Experts of a small language model.
Experts: 352 SwiGLU neurons an expert, 1 pick a token.
Below are experts of layer 6 (counted from 0) of a mixture-of-experts language model. Rows are named gate (a neuron's input weights, with its number), up (a neuron's input weights, with its number), down (a neuron's output weights, with its number) and show model dimensions 192-223. Each number is 128 + 24 x the weight over its row's rms, rounded and kept within 0 to 255. Numbers have three digits each.
Before each expert's rows: "comes before" lists some tokens at least twice as common just after its tokens as in all text; "comes after" lists some tokens at least twice as common just before its tokens as in all text. This comes from a sample of Wikipedia text that the model never trained on. Tokens count by the router's weight.

# expert 1
comes before: " of", ".", ",", "s", " and", " to"
comes after: " the", " a", "ti", " The", " an", " its"
gate0:141129161119123082126141133106137153128128111136126145093126089140129128156100121094132118109129
up0:119154067170149112126138110163127143102115112143152110149122148139112118130182089199127148135137
down0:114106129129133171168122080094110125121102130114119135135067116157119099088140156142131099120135
gate1:107136178136138125108151105135116138108148093123136127150099116143127105120130125114096139097080
up1:135152112130140115121143112112115129170121166134125134126152069128138125107130117135140149190148
down1:122081131113110130147105117092101106141126083114132105106121119152116152138111144134130109170124
gate2:146082102110125214118076080137150095150138126125118128141120154152161099137115117081151139188134
up2:176109146108150082113149114145113124130127149115155142123132155123136158131152138121143112126139
down2:113145147132081103137128152112141129132121108125124143116132120141107162132093136125162139092095
gate3:146114136106133150096123112099142145139152101121156154099141138155136115114124131147116139107091
up3:106094098106124149146146096120140085116168128143077112113104134113102124134156134102116152133162
down3:125167103124161128153123100129125098091152088129134127126102150124180115158115104124119155141116
gate4:130144158151161098149112162111106097121109106115193112116142123126103151158120135105109102125117
up4:111127112124128123099147109093111140122098118138138134127136128154163150129128107129079068126137
down4:083141122078157101101115114102105113093122129121139121113079138145132155119144100102162101140141
gate5:135118139135128128133113132131123119105132131099147189137129103099162090098079119114114103158102
up5:104097128143117166150106139132128154120090106175119095125124135123134144099138154104211105137096
down5:143166134111069155158139119094128120158104103153136135081115103131092167162094099164152134137116

# expert 14
comes before: "\n", "  ", " 0", " 1", " 2", " 3"
comes after: "  ", "\n", " 0", ")", " —", "%"
gate0:200120143111138095114125150088094155142149099125126135106169089100129127128128150123130138152100
up0:127143113109137171161119083177149124137119177145136144144126135158103096106109117152115117127147
down0:110139171111165123131116118088144144100160146087153147106120134105101126141103140151130135118116
gate1:116086094175143115149158136142154134100121113123142110112121126100103116143153130180135134110116
up1:105125148163104124101135118137114120167129148115113138165116146173128114168120125118138175095154
down1:141148117155116118098095103172140098128105116148145152117151136098121165085119116147108113170113
gate2:178096124135104093106141146139149118091121116129131157087092122102150129133114152122122155142123
up2:143130135164101133147122144173110134093116105143067194154123129029136147147114155121154113086157
down2:122107157125101082140132123096147108098130140134112087139136180126148118126092125113139124173151
gate3:118138130126119155177107098134092129128123167120126123139082104095091144122108131141129163110130
up3:145142131146105152112132181112100110119099142128179129136078117130140152125130152107134096133139
down3:105130147132148137152147151145128108117097166171068159146141136090165135157139128134143121100139
gate4:112171116127151125167135158138083155098085159101098110164109133152126180112114105123138137169129
up4:148158157149119109136090135134062112098106116125098139160156156128091113150118098096131103154147
down4:097149145087127108157126122096123135074121155137101120146144163116158132137089153097151136114108
gate5:144147131154110196111107171090105148125168133127146156101109124178152128149147110083117114141116
up5:125134140102134151161166108175108123144104076126118119117159101128100154139150177165132141099140
down5:074135135096135129127173174127155140145118116129121129148115138131089164115108097139109094134120

# expert 5
comes before: " |", "–", ",", ".", ";", "%"
comes after: " |", " (", ".", "|", ";", ":"
gate0:149118139122114154152127128095097128132133158112118148090112094138115163166094107145134129119136
up0:138108101127143109144144103088113161149110155105135136115127122124108148144092116101183113157173
down0:079115125116133146110127105150154124133157113105124137096106148112144141142135158151100127110108
gate1:099099122148143146167135132126084161179139146162156111128078155094088121142128148124099131095091
up1:129123121119137131136140167146160099113143108077110148108149095184136131100103152156171090151150
down1:136070124127104130131131138116112119147106153140098168112148104114111094105104142160149137158127
gate2:174119120119117123099145111148136148141125117119138074099100125101175118161122119109114137131146
up2:098176122155153138138093122111153109113137112137149180128121119141144128084120116139151109140176
down2:118151160107102094118111124118150137149101113110110170191143128051144124093143134138146098115135
gate3:140140095120128095105157081102120087112122169105120148146087057079119133074107129150178124143096
up3:151116122089174115114139144126109106133127139128109165124129154085063095125129091133146189098160
down3:144120157125126128148066107141145134151152126142111138152150127098138141161156139144133157120156
gate4:160132150137111071147114112117141089108132108131117133139135124161131116120129143135146106135112
up4:111118086102162172121148107119142120131113168139120137150176130132067122138118112143084172095154
down4:144106168111113166109126132102135150134169169136119162135115099145134112155172170144098155154144
gate5:076134128112145135141080093100134107083145135108104120136095123153128059128129134171127143122142
up5:123142122127117097096115139100140145133117131168138163125125119146101158130087134118109116161161
down5:122113114134117145158113157070145126078141156104124119108111077116142077082126110130117103145134

# expert 9
comes before: "|", "-", "ist", "er", "al", "st"
comes after: " |", "|", ")", " a", " an", " his"
gate0:131114167118159144134123110151085135126126121119150096171114155116129127076120136128151129112122
up0:122151146101131126120148126153119144087133157113105162099110135154128150139150106126125132143121
down0:108129122107140110113122121143115151146134117100148158077157135154096118098112100121115137109115
gate1:134103132129095140149133141141147100072142144151143134153131151118117185145140099161083111142123
up1:151162144104119157147121124143113151119156184155094141151163144136126151097167116164122132145110
down1:107128116114106124156143083149120112144127157152142116109136157123127119054115120105125134165109
gate2:194159143136138188128122125136129151188149197113156101145120127108106112087137141115124107135113
up2:143110149162159138147092110132135141139142119112114132146118115133140132107144138147137097147160
down2:100146160087142147159106128174102084105160126073141143133113137135102152153131122151126105100067
gate3:135114119081122136101101136136176107135058109130121126101117139129124115158129121138132132150156
up3:135155162126106082122133160149099134179111126144096146158136116106118114149140139154139124141129
down3:105114161135128158153110135098145174175132107088052126144157092135143153121113140112139156140143
gate4:121132135119154109143114144161149136150133108091144128113127156131147167086173143151101106140118
up4:128123124156153147114123132148142151170155103077157109143138140132189113095126135164108149147138
down4:116113076145124121173107140089172141122172171136188129131152127181125062110132154125114144107164
gate5:151138148109069092174124142114147106121121120142128141113125109102135126148165071090125119103121
up5:112119073111123131071110139147092131116098129159109128123135146130130163137103163156137111117123
down5:139141124111125121082107078136122118139157129123154115137134110083118116117120128109078111108115

# expert 4
comes before: "\n\n", "=", " The", "\n", " In", "The"
comes after: "=", ".", " =", "s", "\"", ")"
gate0:162126108151141138070155118106140098153122123096127066156093132080138118128097114120124159093114
up0:072161145124143131167098097137148159117139085130174125168160121140121145123142124123111110101124
down0:155132071154098124160124127111136128114102186097107100122124120125115135136147105127116135121139
gate1:118105117106139152172148165087123122132141110118071118129143088114173118104165143165131178141084
up1:146116117128097125088122135171146115130109182149138134147103140118137140178089116098131108149090
down1:138123155164133144167106144117170163195163092120153167128160103115134138130128075096113156177115
gate2:154098141100134124122111149136124116111116146126132141092126141150088154130137138135108094147145
up2:145082120072137099110130130105164128093144134130105129122144134156132155147143123132067125125114
down2:088094101107153195105112100175112151153127118116121131147097118123106102090146138127072132120110
gate3:149128115115135169180120149153172118128150135149110135129121128116103111119112079132077141157126
up3:133127121112135089137140137121139156129126122098125173138157116147114141132148163119105094083143
down3:114127130123108129170131131136161163115108148138129140137146200110130113197120102113128107103133
gate4:128131171113118130054113142129128087139133101103107146089095177174135148154115142134138133190124
up4:124113149102092152086091118168113103094156090098096136109132131145095208144128137120114109103110
down4:128157176119102117157113127140116121133171116145089138155164125147120141137091135110105112166138
gate5:140129145129083113165106125116108081114114121145132148075111159155140134141105126187156093119153
up5:129140118136127119139076130119160099145119123091161101076151129080122204116129136102102108113095
down5:107134078149164117109149101112137142111142074121122095152141137154109200116117121134112113120119

# expert 7
comes before: "-", ":", "=", "\n", " •", " Born"
comes after: "\n", "-", "\n\n", "|", ":", " •"
gate0:111189137115146142126172120048156130132123126136135173143130091164152134135131124119163102123138
up0:111172156159132126130136135099113118133151131136134122121098100137115094175156133089134130119137
down0:126125127118165100151155172113145137142097109147112089163140136138142115123119116104135116135170
gate1:167130140115098118122100163120105111129147141141130123152117165124168095131197099086091157122094
up1:165119118139124153105152126157123153160117136135127094121144105136180148082092116113118135163149
down1:125099115107169128159051154124141116118132157131111121115105111110117115087111139134105127141066
gate2:100130155116130132085152108148137154138128146098114135182146114114169128150163149143113142154131
up2:120139177139156132126114110130148165111091118122136150149127118123128121126141141149102142154151
down2:139109149135137105139149098157082203152152105121135108133115127105140136102139135110182073099120
gate3:107131166139120099106174100172116115105115120154135072133152132145085105135167123114131143153132
up3:170086111126157104117146181098116128123131124132092155112133091138139095140141138154090119124133
down3:125106144129093185133132132172145103102151089103106162093152134140109091094152135164137164114156
gate4:118083095129132109144134113120128159094082130141110146118121125144152122099131084156149121152144
up4:145119126128123137141140075141075148094148102112116165128130137142144136137152119083158083121129
down4:134116112129149126120090151143099127137139104153115088142154146080140151131141115151093123118162
gate5:114099127137103145129163105127133135136171141113146114081110119154111124151149116125130105107148
up5:116051145139066143156129122158117131153151098106137128078122143163126107113118149152106126085128
down5:096146114150166120131115124133102141137094088139097110104105147118180088123147151138163112160131

# expert 6
comes before: " |", ")", ";", "L", "U", "O"
comes after: "|", " |", " (", ";", " T", " B"
gate0:086139172097118112144133103124131126104157126116133120128177095127145159113120124148089072109162
up0:135125146087107112072130098138126131091136106132138098135169117089161140124115125135093080128088
down0:160121135112130139149143152142165105118147141094072155131154139108121138131142134130178167126155
gate1:141147115089159104136072118123113132155153126112126117118149140102162117171100103132110135143111
up1:151124136125131114113109121081138094151124134103113128143152127094116144132118126121149158130152
down1:148181132080150121078129103137133109121131084097116147161112097155111097105097114134123058103133
gate2:092151112143166130126139144149077120134129085142117117182117155113166122174167140133135142135144
up2:145106143146141117155158114097123155131108175151183117112138085107094110109135141154129123120159
down2:143124143119117189103104142076125126169161146121083148167118134089141114104155114139058110138091
gate3:170150158141156137140100122132123132117135143125060150140138119155129116161121139130135136162137
up3:129142128164154126121125069100098130115099102094134149115132166129087108145134122099153119161117
down3:158113133144099124108129142151097128127109095128130147178168136138103164131141133105123198143116
gate4:123134173092139110118155149110152143109171158145142119140176151118163124201084092148127115106119
up4:132124140104178143113129125150123108107132152131120141128129127159186160119171119158149101127104
down4:100104097095134150111135115111138090134163132138141144142121148163127094119121125114167139150161
gate5:138144148133156184102136162187127133114129144135110120103141138116152152161109109139103135121141
up5:138126158098161150113119099114137095114125124133133151127128127129141143117102140112138116130120
down5:152158129140130164121091138120122155093135098097131138125153120148172117131143142115135115175111

# expert 13
comes before: " the", " a", " and", " which", " he", " but"
comes after: ",", "s", ")", "\"", "ed", " such"
gate0:129156097137120149147148145115135165165129123122119144128110153121136126113117155161123093103135
up0:129129142127114094128157141189141125125140131125125119125142168116121144100111126140092122113139
down0:089071133081151120127140148162124112142122110092142093097147154171120162102157130161105150134158
gate1:139107140156119156131160137155117124180131130146111130155140091135113137088164081134129125124136
up1:154141124106099122096110126130173130114110129135139161090127126091149125145137157125116108156127
down1:127129133121142142116103132133110127125155119127086159122106151108166150151150130123106163130129
gate2:131175109152145149103105151092143113131143121148170094115151149094086087113159193171128134107136
up2:133122163114121127148136135149078102124113136130102131138127126094174160106140078136115112151137
down2:139116159113109133100152131119112163131141099089126147186157121133120131088090198139080145126125
gate3:149098132112099159115089075144139139110178137135144157129131143080088153163113132136142074144137
up3:135117124117150117110069076121156126110156193155119126118126127110096126148123104142117086155148
down3:139146150123158114163093128149112105137147160129105112143128104107124082116142144135115131119126
gate4:131128189171132125128105145098136160166078146162130164146142117170121104120077128119119115128131
up4:105107133100090140154139137107154115149095114135141110161105118103111088132154140145134101157151
down4:130176112140094122135138127099118141087159156125067096134136141102129136146121111155127172133097
gate5:116123122154098131125119098114186149057090105153107086124140166120186103122093163149093142117125
up5:125168129096162149142090118147114101186158167124129124107149114153068140159114132096128167147100
down5:119139145101138107142093136116160142120080104147198122126106113122100145123105168132125104099183